Weights of a small mixture-of-experts language model, trained from scratch on English Wikipedia: 240 tanh GELU neurons an expert.
Below are experts of layer 4 (counted from 0) of a mixture-of-experts language model. Rows are named router (the router's row for the expert), up (a neuron's input weights, with its number) and show model dimensions 256-319. Each number is 128 + 24 x the weight over its row's rms, rounded and kept within 0 to 255. Numbers have three digits each.
After each expert's rows: a language model's description of what the expert responds to. This comes from a sample of Wikipedia text that the model never trained on.

# expert 41
router:152159131096136134142142134141127093107107117128159162158134114126160114161077147127116142112110151157103151119078113177131166157148121159107128146132086123135152133154104109135142106151101113
up0:094087124127083120118133141125136131120125107067129125117130084151121136139091120135162089118128153144177151098126129142126140124108119142164114126093109156113184112103117086134105143131156110
up1:119114155137138105114142144137179140147150140132118139128207139131158114120130118159094145124121153095124152181116129125118093115143146133134155126150095136106094108133116150146124135144102107
up2:131151152120123114154159079100144124143072179118157117095123109155155145095142151099154140152088125136163145118081142136138131109150140146100089149164127125130144123128132166112151093128118111
up3:156108097107119113122145115176094174123175141174119124148089151098098100140109170159197141158128118142152119119121158117108131126124149118101147128128120111143176099154113128135106118136128106
up4:117071161133109096143095129119143164099121132120112128140121190146106125082129090154128144140129146120147154138139129137094149176127122136112179114139120119103068068145093087137119111106123071
It responds to: Possessive apostrophe

# expert 17
router:136142141098149142131170145108124126116136172129151144159154111163152168172129150132094139096151154117154159156087077144115129123131142165180144146141146093147106174136170153144113086153129105
up0:156149115127156117179155138171128149158146206120120119173139140106118180115109135138125109137093114108104149102154122136120115097149103127162123154142116117142087153106117152165151121159131117
up1:139161134134132138135104147118083102154105112122109141165103124087110158129161124147175163091127189156116160102084094084181116141191122177142133120116104123135144113136064166140149134112163138
up2:084091164104123162108119130112085159110145151115160089117132123132128146128057107175112136143124134124115162150148037129120099140096140098124148149106147133145145094170135093107130114120121115
up3:114125036099125108171108100101137128132120118159134134108105082137125162134132114133104117105142153109164084141094077113126163165122092110135111127170106145089170126084150142156101104102157093
up4:111097126094083143137113120116101113142174149153085104167151114134066130102130101107099115109115135135188113123110123110148113137118145128157104143136110113103160137123117127173105126137155140
It responds to: Institution and media nouns

# expert 48
router:155116145114157108156104106169139115127087133139142125127144151157168100124120126153125127103111162206144121116132093157131149147095089142160102153174117138136129122153130162090092130160136117
up0:149125109125177081159118165122133129119087105143114137130113111132130111161145077133125144172113151130134105123164105171150112134101119118099142171174120168106116132099147157127101139121118148
up1:145117110159152144098138111118121113135100148117140129131139103093156113135137069097138138149096119185151167103151140121126111138167142159111115145185112136110109132125142142118098122155121130
up2:133107105127126148133122131156112080112124178121103134105120108115183100166137127125170152128136120082158126137120077124132146137082119122129145118116118120112143126149115124114139148109171135
up3:155168091125118128120119135127134140130128154185132108146125148155137133124113145096179131146117143117133131159106112090121114118108115118164075120153130108125146156119151160118146093134133146
up4:196077155121131129149104161123145153131109155118147140139134199121148112124099094139112133174134125095106133129153084133129121147119125146116098113140136193128105191089117166163150091143119102
It responds to: Infobox line ends, taxonomy

# expert 28
router:143154160106133153143122083144113122123146149159160112139158142158108148128119134145137145120146188154149109163097144118137128134116127094104099146114114128139125106117127146187104111169125118
up0:113119097160126149162144127133073134116133117115102135116120143125109134164097094103117104148120146146125148108146110132131158111102133129098121157173114132080144100131131128129102128101138137
up1:097106145119124142133136125104126095152126126156137151134120135130135097128106156105129117122102165130125137165105144128075163119132148124164081167149156141137157130131118132120113106132113123
up2:150114139105116150143108123121118149164129146107109092160140188122127133138138078105105105170130139124137133138121128127097142140129080116145159126155101167106158125122130108125136116105078184
up3:131146123108139111147130103112106117113152127126110139093126096125154128121108104134103129159204154165179161149127173176165107102167109090116166157161132165066111114100152174139088123109156101
up4:156120182124132156177139153091154126120180128184128176126109113134161125165108164111110123122101112164145133134098132104108088143138149145133099122177083142162148077098111146156135092144161128
It responds to: Sports infobox fields

# expert 20
router:118148110125177095176158105124113145120090142138116106139165126125191115174105180137104134154112141169121116099115106115157132151161163165117118119143121072108109139115118149160131146190122117
up0:154130133138119116174133145123124108111167189121103111126126130093094162177152121148128144136121113143090163163125132109140097164112122171130160123111112132099109117121154147153053155117133124
up1:153143091155148124155135099162124113131097130141131166087120127138147165142151141133135114110087149095088121092085148157104133116148148120118120130125113149099067139147070161145146126152095084
up2:114099124136104116159113147166088099146110144176135136114119084142127144171109100136119165187101120147113075141123136123107138163128145092111128131137086112142159150159143113121166115150154105
up3:102150090088134090125172136090137125130157119134125172135143131119107124157123162084131103143155129133118153121132119133130132155107105133116176123145158123150181140087164110156109169128128144
up4:151171152158107169122129128174132100125131184112097104123112109097109138117155087165111106172112096122128093101165096088110131084139119151130110141163127110112139130118133128133109148114099101
It responds to: Foreign word inner pieces

# expert 56
router:131134148142116129171162110145135125117136160118134096130161085120174174116127161135124162100149162171117119164148128096116146137104141120129150116148118077143125132108138089138132096126108140
up0:085173137107170135170150107151139127118126133110180147127120102164118120093115108115115101090148127141108133133118128096145137154102127116127102174123148146148118138127101089128108151104122143
up1:116161173152171108097112125135099146151145130192166139117141124107133107083140127143154141081122143096154129186086092158152106125068144116122093141121121146135149146161112153117200162125148142
up2:123151159119128129150078098096125131161131135154161129115124113135092129095104154127104156166151123125150113149124121119100134158106131134126122128172157173120133140139128134124080140121129151
up3:087123132118086111139135130084149107135124125172131124133118144110094138127087117115132111136123132151148128130112116121134138139136176116077143175139138080148118130129185151146162172168126130
up4:098152094117133109153114122111152080122131133132199110124113144080155145120130096128088128142154112112139120100121083141085146135128127127129151175134100089129121146114114175110102098100124107
It responds to: Place name words

# expert 0
router:128151134124180104178102126152114098098082146113104115111143128152167120156117123122134174162091135164138117172139071115136148143167091109138136166119133112108179156130116103126141104153095110
up0:142151119145114080151128094131160121115099155131158102109115136143137146153148146084106106140118168140137116141097117192107111088093142089112108172101100136168110153123146095124129132130130097
up1:142146177169150113107108173166134120119134155137128188119127135126138155138092176105139158095160140108134142117083143120119104151126132129127112113096129157108129162091145181143108152136142146
up2:132094113088141116144140120145087142140135117121139061136133129128160132169141173142106129134144122156152159106197116150146104177111168100127107175117161102171135120109120110151147151156110139
up3:107123112170108158159159147147122147161109117129131142130135126136161150114124139153135105131123148182126124137133140136124124134096098081126131128091135114123101086110105077117136104136138106
up4:115112160119088114146106098123166095142132100143101101130122113165123108178143124117067137153082146103125142180133108126119157140123127138134139131127123105119127109115092119142103092135132114
It responds to: Years, numbers, "There"

# expert 33
router:132122179076134072138133114145150134127130179114132101117157124144166118135124151156130148127139170187147131150109136134133122132107126153086119184142097161131160150184108141146116141115136112
up0:111164102169129154124105107143171130104128121165131130077105149148165155132090127165099108139162115129166108093149147103130109155117110148096111136150167121099118112131108162120126088105103101
up1:152176070160100152115132128070124101106181135171078126119132174085115101145138125139150144116149149134131129088103134153106123141133112166084121146115161144081122167154108106156105098154098093
up2:093125150133143142147120109128165111116148115128144132111107138127119129129126125125122149156114146117134093134079116123138125137077097112112115112118090100131102127129113070118088141106125175
up3:151133141107126092155140145136149135111123123049127115146105123120129162129112135112116149184159133150101143138083093107132136137174112156101202097122139124121146104111159115079141143083112111
up4:132135110155175139124144108122156105108100140107115132115130150115116155134183133108118145122149117142129098139177138131148117123116128119097146138094107104124126131086156113095168173202125156
It responds to: Articles and quantifiers

# expert 53
router:145110162127155117169106111123112153121125135126128104139168151171124151148120123178058145098105157140141135112136079111120130140132086155128124132077125084141162176150109122132094110112113103
up0:133123135112141087126155153149151160167123157154112088118138122120112165108136099152121143100101113123145169149139131125159130138149146130083119127125125093126150111126140096079171122109133163
up1:117110127152132106114073122125150093147123143113145100134168192150135142123104131154153168129135187145135163144146089138100099097158143143130146102133113136138129135101113159153114178131147119
up2:130163140133137100100146098142111134082105125129202136135127106093114121164128121121151115146156143104116106145089137129173158114123129139102123111122096117144153151082174132139110135092154119
up3:180116163135130122166099085143130145142059106171130119123138120111108114142143130128132176172134168106161124110146122122155115130163113114135113108149137113115191154118143121148118114115109100
up4:150129110153110131129115093180169087172131097117140100134103132180131125092127095167137152102139157155152116175132117155100145151150101139112123154142129096133123123142153138135117117109130096
It responds to: Mid-word vowel pieces

# expert 62
router:106141150087165125122154126146163106116119118096149138142127108135132156136105144151098139096170153134124126134136104160117173099103094192126095135174089134107129130156155150151107099157153124
up0:107096145132104099119118134112088074101112161134106143161139139165098156095133138094142128099157156126136128151123161094131155102110119131121105117129113110154101143084141126116129133134155122
up1:167173148105109177141108150115113077136165102147083143134137120079162095117114133133133147123127157144138165116095102123150116144140127133152134164181117129130147130117118137178096163119134140
up2:122115135111109179109105087136130113112102099158127138096164145130140124103108146087101120169150115131111162120111150151113145208132142125076066121165129101122143158152157170138124127146145145
up3:112143116136133151114116108103152134144133125119174117148150157133109138155109151176135164145119158152116093116048156128112117111154158127091137112159128140098157127149138120105153076179100143
up4:095089084142114101129117141135097119100131157152160125082140181124096138147063122107155125122133152129112128130172133130131086132165092153082075139116117102137123140128119098121112124110147104
It responds to: Table cell separators

# expert 40
router:094158143107144125166097093134171126092118139087146110137132137129144172144102138125114164145109133149147114111121108137106144152137116190126123157160156137120162125134127108168089108155124136
up0:108142129119158114110131087163099136067111110135154133131126104121128097082098133133117116135119162034129128142115115119145135146092133113107131131135114143135106131158116166157115123114158145
up1:128155129134114188138126105107129126150044116112150143156111150135108113175160153151107122103112111142108119117135170152165121093086101145103149135146189136179108103135134100122153117114107129
up2:149118116130119156125136124115098119144119116157128087130120164073162140168164137131142132122115149122142154136152138123119134125121134127134193155141116139132141087142170096109121132133098133
up3:097128146072150168147172153162101121136122171103103134155148133147142185153127146121088137118115141133156173152100131124153082136115101102155136134077114136102083131106196133156102142090107086
up4:158166111126132121145092116130153118158139076156125121169140121123100139147163156129128149111130171124149111129118141144100118103099114094119148162115097109147097121151129119117117133143125150
It responds to: Music release terms

# expert 1
router:128186152089132110118152105159153109123107156094146132115128133125160098170104149132103148092108226143124143162115115128170133143118139163134132124095121155122123164102112122132128144142128134
up0:119143140117161121129111088113091120139083128125116126144052160153140105097156135100117131126143132161156134182142140169146126130150171135065103099142107085134173086171165166143114111096165141
up1:107134116137121175154089087116126128148146141159107095098140139110109148136126141104152149112144142124158129135109115152140138156118131113119096149132182141133146107129139128139106126077130145
up2:135139120130112110159116079154116119143110149111143134157137128126143088084144116127188093152148150168123098179132110087142151146128118121100130090132095134119152143104147146123184125139099102
up3:130153131165106135107125146112146119121112144133107107082139110097118180128149107085114172105118114160157103139119109098126129135105143073125111147113108155177123128147119111126120107154121135
up4:125109140132107134164155125118160132129115121108146125117112121065123114104135130121115143130141117147114133115170152144159108123152146115183085142093126120162113177158159140148135126117144121
It responds to: Subject pronouns, closing parentheses

# expert 58
router:096148137151140123155105125142120118076143126151131107084146143141170116104122143131138147083136118133162092130099082151109162127139106135152127142137123092164128165132115152180081116145111069
up0:142122106111138152152176117168142114127143069156159154177098131096122154081111110080154178087166112124168130122092065115116150120136172121126123121147144131171116134148108110160156118119147120
up1:120103096128108121091176128090111146136151153148108133123118159090130121178115135100132104162118148187187110117103112127112129112160141125123165124152112151159165128132120108135097108151192159
up2:191098132135136084149095123120108082108132094187145150140139121187180130141138125169123143198086141107165113085140167136130146116126098082145153165145151123151132145134149130147119098134156096
up3:066141096156109127141144119113153136125104101126133129129074107136159136146132119146123132158161141181127144184071117104137161151092122131152127091156138146129111133095105113109114080133176141
up4:100096146154131122108079077169142120084148128132142129132160163101134091143144161131127136139126077210153104132130130154168102108142085115087133100155113134087133102155117147095115143117114151
It responds to: Sports competition terms

# expert 43
router:089136139097152141159101128148169087098095168119146163102140142135158140092117150157136168161144134183153115138122094115149144155121094103151090118121144126094115183100134120137132166179099126
up1:123105132153103092116117079094156140121180153149169114082135127134139131125161132097115125109135140097108141170128134132123113110137146126126074173167148100109110119117113073097128125074114204
up2:138180107129112135124129145125130073126114114134141181150131104115125116086121153176107165119124175126114148097113132124110101126147128158162143174181131127139121171172116148076134151104164137
up3:128137124107110093095121131079183123149092123138113110168150130141176135127101111120088105139158092184138203112148100139167141127086159149120153151151146125149142129124162102134109110157136143
up4:118146197140111129136141105165153117148109105138136150128145144141147120142132108131137130085145101150069166155121142155126112125117127112139094178096127149154152143167106144141123124142130081
up5:130121109163129135123134138104128087100131195140142063143122125121158161107169143105153119110165125113091114093143136114078122095112115125123104138129124161201126110096135129113121157135127128
It responds to: Years in dates

# expert 61
router:115132160112150097131148116127127111128128146110136076098149099139143145153103156151128153153135110142125125137108111097157171133166140146111143133129108110125152131179120111130124122141102114
up0:124099132094140165150157135107146088094159124116122104140104148124162147131133162108114148142126164104134127119140145124111127164095134144147132126125117088126108121123127109115116094139098085
up1:143100150116142125130161088131124144099092127107140098138155123170139101121093128148088124129129136124100151154109133196189108172136157095170107140102153087162111110137147148181126113100104102
up2:090173091127134107108142154172090127119172123117170117113150098107123141137108188158102148137149125175136107128134142134114119124170103132180136133149100134073116134115080147109139149118155147
up3:168085155120089135146081113134149114146124174145117154151149177123125139113131111113158134137111118113178147140098153124102148098149088134140104135182118107061099088102126121181113118140105163
up4:163146161131137125116115163136115146165161126143149103120142150116157118133121148123140152104123158151125134149111146131131097107141123100118160138111146087131102152178080108137082163143172114
It responds to: Table cell separators

# expert 45
router:067124173147187108165113093121119146110077171105163137139163125112110125104063141165138155098134143130132123126135104108135104139151122117104102165143115128136121108170120122113112095142088107
up0:177107134103114151103151115104116103141155137155145147127153172134110138099144111170146139187169121138133154175168090139087149120143099114120139160136147097110145108107093142135133123121157123
up1:146160169152122089130116142143087105140148107120112070140186135125132141109112144114164148078119114157113088154139143126144097141091079150134103114118117145141134106145152121118124153121180117
up2:126143149177128150101157118099114136136126145141148108141134104119104131146103109134163119133142143148119162128152130128126114130085120120127124134114127140138100143160086133107085134140112109
up3:130129143139133153129131181104162095138151160121145150146144060137151124082152105131116161130132136089142151132107095161152100116141125109165126145081110119103120133106149150104134157139145157
up4:124122151123150162140122139082121101100132147145122118141181158129160124170127154153115093127125101135114116118141127097140099114144093106129175133140082118104170092155162108127137167117108113
It responds to: Romance and Japanese name endings

# expert 24
router:089116140134197132143143145144104112129118171122135105122125106154166133130154144121083133138113127161119139169103089141116140144122184173162076173168111089092144122123120122109103139187132139
up0:131132115147145180137131153138108136119090171155092098122172122143115129150104137109181135147152104102165095131121140151140080135110137103085128105097096141140125158139087073144119142097130111
up1:135088135165140152144117131075159124128167137140140172121169136157126129146163096147144105124149124129131118086118059192136118111124114113137179161128128114131116140114142099153103123157089142
up2:135102139174178099153151089081093132096157122129133106087091070123132097142129107135164119134127124133144153153132117117134122092122127120134115145115108091144162183093118166120118152129127168
up3:109148166131150097099138095103114105145104140187091111127128137129151117158179188097129102148124165105116129160109105118176164141114122155164122126110138111147151168155077135098116114156125111
up4:146134115138119151176113131095141109119119111145125137081096125177092133112098118157110131152104157112177128112111131146097147152112100114100153135099141118148143135110150154123077139123148138
It responds to: Word-ending suffixes

# expert 6
router:131156139146150079143122098155145127086094143123123107125169139140148075152150144167142188107087153131133099113116103153133178113136085106154109155129143157163172132146109150183126126137124147
up1:117125125145089115159170155090141135115084103107152073075150112132121086166143130146102151129123122116119095124130112113116095128170144140111167175125133157138135119174101140132124104151136148
up2:077147135122144131109120144147149118078083138131110105099162094143099110112174150147134171152111140084198176124116111116157149119154135095121128106098125158173121118185133120127117130118145119
up3:131157115135146121092123130136157149153147174138131128140137099069097119160129148156142094122106112108084125181112128148123166170109111103125142118118141106139163141106131141162134127139083178
up4:122127109139148152113120142163113143141152146142137120119175119132079109123149118178138140123150140120146118110082091063123117116159112137105135092104099146111141149148138106150104155160155090
up5:155145171079146085094140090125140138135119125078099162102139123046133165111157143108164078156187131176163154090143118123089160161105104113104144117120150120118145117167135123100104165105126124
It responds to: Table cell entries

# expert 54
router:096176153160129093182084144163118136111101155125109136163174133196162126134129116127116162132115133187133139135106138126103130143114138155148136162124132123083159103128086155175129117144074100
up0:156125087083132118148113141162130115132173158186099128106151155136150138161157083143126135157153095126127141141146134105122167125131132132118101116126124135156128112216132117133114143112165090
up1:098129117143169132182144150137117130137167136150115105104121208165183128144135152121156126088098130169136135147153073121101136107085144119107125160172114090155133088153150146130120108122108126
up2:159136120094098136123138141131168141155112139123127138133146102132167174111095148136123107145100122108113095115147105154110134122126082081129128129111130114138148146093093156154134103122110122
up3:148160164171146152138160121129140093153100110115142114123161097136137144103111142147110139139155122110141121097164144174073134126116138104088132108100109115178175137143135143120103128143091121
up4:123126122120157138170129096151138112090098150171146119122143163108140110117148115127117086148166114129146125135141149160126147082101118124131157091141132197137141129082146132104115157145107119
It responds to: Capital letters and initials

# expert 35
router:114162109120128134131128118128136135111129118147125120146174141145145112126100132141133174117129166153149125136106107124134186125108119114156141139096120139165114125130118115170122101172072130
up0:149136093147126115205106160159099126102144135148148138136070169126135091054157161149107154176125141177128084128113127120152140125152134098138106144149123137140107123119094142135160135154164128
up1:124107113106148102119131123087148142136127151156139132130084148117088126153137122123054158137089144128151161112092143165144125139107150129134140168143141153126077114145165117098112092131114163
up2:137135132187119122120110124157112147113121150166144142128125150165120103128160129117103156108155136102163118118166119114117099077151154106152113156146084132139135155148103104128121134089135113
up3:133160175117141149126149057119142141133101163130137143170123150113125141122129104178116137140098167124107117125131137119128160117106142157076115136124158130133107066112137166108110149098135165
up4:148144149165119118122123125130113110121162133115128155122114123089104130117164130119077074112145150145120109115144153163097074108109170131123190138172136139115094138111156126097095144113112082
It responds to: Proper name beginnings

# expert 13
router:118152143142158131147124118141122123114127150116141135128153120120148163133138155161111157147121193160144105179078129121152143162150144104118153132130126121115137152145117131188118105156099131
up0:107147177128132133117175174137123116132151154100163132192121161162089191150156149132127131159149097100119103147070112148142116106128151150106092112128095140133155112143117133146087100152158123
up1:133130100107108118102106137123117114148112115130145112107136123159135117083141126102128151118144106156194157132131119123122176120118111115119125093099122136116201117135137167158132099097097111
up2:069130130104136186107153172125136124140118140139124115132153181132132104100105128153145121139198133127070099131113156104140144140133161131108112133165116105125112119116131113118126155098120088
up3:126119177135127098132109111117120106123133150188128114149165160139096138139122152137081119119134140120166173129124163109131120150111140111136135123138098109140142073126164126085164157132145164
up4:120138138162162125078103121089140082151152138129136132094162130117144134108129142134123109143098161138156142140104112126147165133120170181134129091136136138098098154103132138108063079094133127
It responds to: Place and team names

# expert 34
router:115133158104144125166135105121126137124065161117134115112149127136169126134106149133140162162142148125116087143097110112179141148092154156108134124125103112107142124106131144151138115149100128
up0:095107145063126144142148101107142148108140129126146114130165155136113120118138138156161099123144117125149105096149123158145136133125087121132133158115105095132148121161126110136147185090146127
up1:058142107135130149148122106142165072115122128114142147123117133095130130126102134123096138121145150097127097125103131095151101154130108128126167130107156149150143109162126123120092133092171125
up2:098116156154135153117062132108155150135175124151096084169122118096095146135169157168121131096114153168139142138108132094111124101139077145164115091150167151145123140142128150101101119179142126
up3:130091125174098084140133135085128133120107133136094128100157115098102155134130107149135082163153123128134148084146122132132118132127090129122117148141131113107159101111138115130162122071138104
up4:105151130135123183119164101123133136136127157133111140139135158154156129126173133079135139114148110108112108123096119174159145147178122159146126147108164164100121112069161183110112126175160149
It responds to: Table cell separators

# expert 18
router:121151133109140142130110114140155072097105140094142121125161123152173093155097165121107142143094181126197119145076087141160140175149080136116138133150102111135127147115134098148100132149109151
up204:116115149161087114118156188129178093118124136140135141107139170152108140202111118196141146153124129127131121081113110150177072167111173155158152065126095125100139108160123132154101152120102129
up205:133149167121152152117114129136077085145107141133138148125105155175138151090123144124115106119108147147144102172130156152136144127138116159149111143102127132068081115124113114154149168143135101
up206:157101123134154119119129155139158096118160104140145126110133123151138149127104161194169142107115100110170134145126138140073183170147139080126126081126093132082157175127110157141135122113085115
up207:120151122175114127147103120086163166096137130117138187124153154120127150152135159079152167136106186146140132139153121136114133123167119078141117146111115145085151102127146125131147145141118111
up208:087176105157137109144110103143129097094103134089098140148104146117131119132134129068132110114111145104135151091132134104103102116108140177120109166136105112087131106137138151142099129119127130
It responds to: Plural and group nouns

# expert 26
router:101171154101123125128104130162170119110121199150108138163130111107151124120127138143121140102141158126150093118104069141126189109126129153134125127115118131108111126152106110193120149133114116
up0:059107146132163137110117117134122151103097105123103123126101122125142162142112142133118077142181140138155102116127103137110116142095116132080115128114113109107176114104135129126123151092124133
up1:142153128112160080130144113124116145083131141145108138134175167077175111141155083125128170127132111125098114130096103102116126135150146094162126155120089105110151097134103125142119120132173156
up2:120107075095111126154124137110129131125099166123091116091120137071122116099132114137081144091176105127113122144133078123110168162120160140108131144124082144159083106122107132157101156126133127
up3:126125142129117115173124108106124126117135132097125140114112112133143134127167123116136117109142131164134109114121117120150119205135092088141089171144098148112141159136134155123114149138121148
up4:098133091152150104097161118120098108100142158127141089181113121126137132192144171134136109093163111129131067078148119124127148140078144082141153149136145131133128136089119117156117115162137112
It responds to: Paragraph line breaks

# expert 10
router:134122152118125126135134108122155130086109144153117135160206128122136105154089163134101127125120145141159099133132122145181185107129107157168165128134093158162138134118091149170114110155118112
up0:116120156127190154150160150145168128131149139118167107120143139161142153125161149128117148107150123118143119160117188157176127127085174129137143154149119110133116156115137120109150127150140126
up1:141114119082156102160107116117138139110167133164109136122126120129140113127133128123138135152084105142139088147097133139086145189134104121122124092145182144128167161137145093127176148127152138
up2:110143160120108161106169120080146119088149180126125122137111121138163117163135098128115113109134128155139150098103052077118107180112116195091128099138094093127154146119108069145154098124101128
up3:150109126150143141089120132157135145177137111132090118126129116158147088163109139153110113144140118187154137111138104109131138144091113139140116141108094100107121148156070140136086163142101124
up4:124115171164100111145125146139164124102071080170156118168160143129150135123167132117127084092148132168162100193137136115118134150130116125136117117097158126088114160114130089146114154144101114
It responds to: Word-initial fragments

# expert 8
router:124130144111121107156109088176132139124127152148095071109173169152164116126079144120141139112137157159134122104118151142190132112095137124142114140169137137130131142094106107161114065141097122
up0:148128158130157098140070090131100116142115150168112080149158165145118101140165127132131119162156124120104105105181126137136127142127110149138100162092094076141171096150099129124127123149151083
up1:149125111120128076117128154133123050057142134093124127102110166120130096108119155113147135156140125136141137121134163109132146123113152113140128146127123117121135159196088165101117114137148141
up2:103116096145141123125137123140163128120163128174099108150175118146125123114159113114102121154098132146148177106114117159120094123099139159100116128132133105100141140073125089144116081111141137
up3:133137162145157107128151132114164127097109132145124096058134136121147107138101157107164163160150129164126167167128119126140099115166137100099125130189125092077087095127141161155120157155110126
up4:128099144127109107118178117107117120137089097116122139129115181085140084133108118105143136136104126105119168154122148134098117108128168107130121120159124131081112123189134155112098133092161123
It responds to: Capitalized name-initial pieces

# expert 30
router:154142133124180114141140126154081127098086172103120078095119163144141146109152153151149169122084130153192137187106090117143173132131118146156136160116121124120143122123138122128104102165125136
up1:168104188097155136107148139120111154167139129112148111133141150128115156086117152178131096112130132154165164117105138095150136118106128149136150120137096161117146147113100149128117115125095110
up2:153139166132138199127105102143143127149157137111136137127154118117146128128115092103117148098121131100115162094144138174102143145146128141098114179176138143114144106118105078129112135130117092
up3:124115091132138119091118154125121072117122121136114096166130102162148146102163139127148096148150135130099105155107117126175125120142131160150116105134126122122146110118059119140158113066142115
up4:120135178124128133120147088144131130133109086125137158151145097098130081115114133147114130137131157102089155111121077142091180106126149125118144136134152118166181105158168145168141109087088125
up5:098142113164122103138133144123147147131142187111087108165152132112101108155100113122085118123110121125166118124111103127126134132127098111114125098115142110126147199076123089124084113099123089
It responds to: Coordinates and infobox values

# expert 39
router:142191153102133101156091101136139117118072169129114123159157169135128134089088138130088145101101154162101108136094093195118147106140140144116119154166130137114091134131128116143132109127133131
up0:150134133149111123130163129112114090123141143105144067126136121153123137173132131140123148125144117100097135137143114105117105131133144133123126081136159118130121127151128140186135115090145131
up1:112152105124150101080095168143121161147113081129151153113158130122157148109134141156093114120138105102117116133090137150157142138166099103150110114141074169132153141156164153138165124099134106
up2:150140139108144143147098125126177104142111107173154166109166121129119096124150105134128173111148112148135146139147096148151128124115127115160106136150102140124081128143094104162139100129135110
up3:136117134122175159118111125120117117118118128178110083139105123112149107100137128165132129082140130144084158118146110163128148107149123131141115128131076140102187120165169110136117149129108094
up4:127169111102086122131118102139151114121116157101140118112118133166102127124111134121105147159161113134158136126134146137127146107089122200138132127105109112103127101089156122116086099131074136
It responds to: Spaces and blank cells

# expert 15
router:134139128090159089145103100126165125105134122159135093127136109152152109087121132147100153126136138151104105136128102128139114169154113130143101187105124143086125135149076152166123130128080111
up0:156187129099153107178140131138138116111137178143116112156099121156108132084154123166135106095149173139122109127120104150144124167131111125135118132102070084104127110164186104089109146118126133
up1:150158113116115121166151136092200113174158147143121118096137095140142131124108140143151082151161086083058164151135168108097138119127149133146138142123117130132129182112109126140120117147107132
up2:132164124139113113144126157061154134123132151101132115111094132114131146127125077112101127111133163143079092156128122116130123124138132133138139180133163107147130155134131082118143084092126110
up3:119131175137159106120138122167136110150137132116165130132112164121128106111126139130126151105128098127114147127128157091115140154127140115126118108119110118107127091157165183153130130111136153
up4:133137116166114113153123123090126125106122177137118149127181110156118106104196156133091154133120147091149128122108116113130166118094099123171076128092142154153086157145077142098139096137096139
It responds to: Place and nationality modifiers

# expert 19
router:151167108091142130177142127141097119123120152141126150165144146114167130152087133116120176103140156115160124122099109158095168116148146134147144148112116112135108193130118106142122109168159138
up0:154140146117141104132121128155114110106119163128115147183163150127090100140126127127135093131123146121108146138118156141096147161088122124087158130138123136147106112150120140134094114111133178
up1:111139111105143102176085130135107107105120138101113132153129112136076128074150107063115154107139110107096142108158104100163131107143128166134156167116113176130134080142147124121096117101159183
up2:140105147130141141135108128113135108117127140142119149092144131145148087141123193136122156141093161128158141134141109193182128114169157132163094130112116141106100145080138163140099122155150121
up3:140125078112068125164115124115121106067159148128147139164153132129137116164131144120134151133120143120180123116089146127135133113168116103145091141135103148092146137146145116128148115106144146
up4:105130144105124118186142114096102130130135131133124118155109164128134126096085157102122123076118200165073110138128092120060114156138136171151157087147138182131090130118101093163133146134149182
It responds to: Concrete common nouns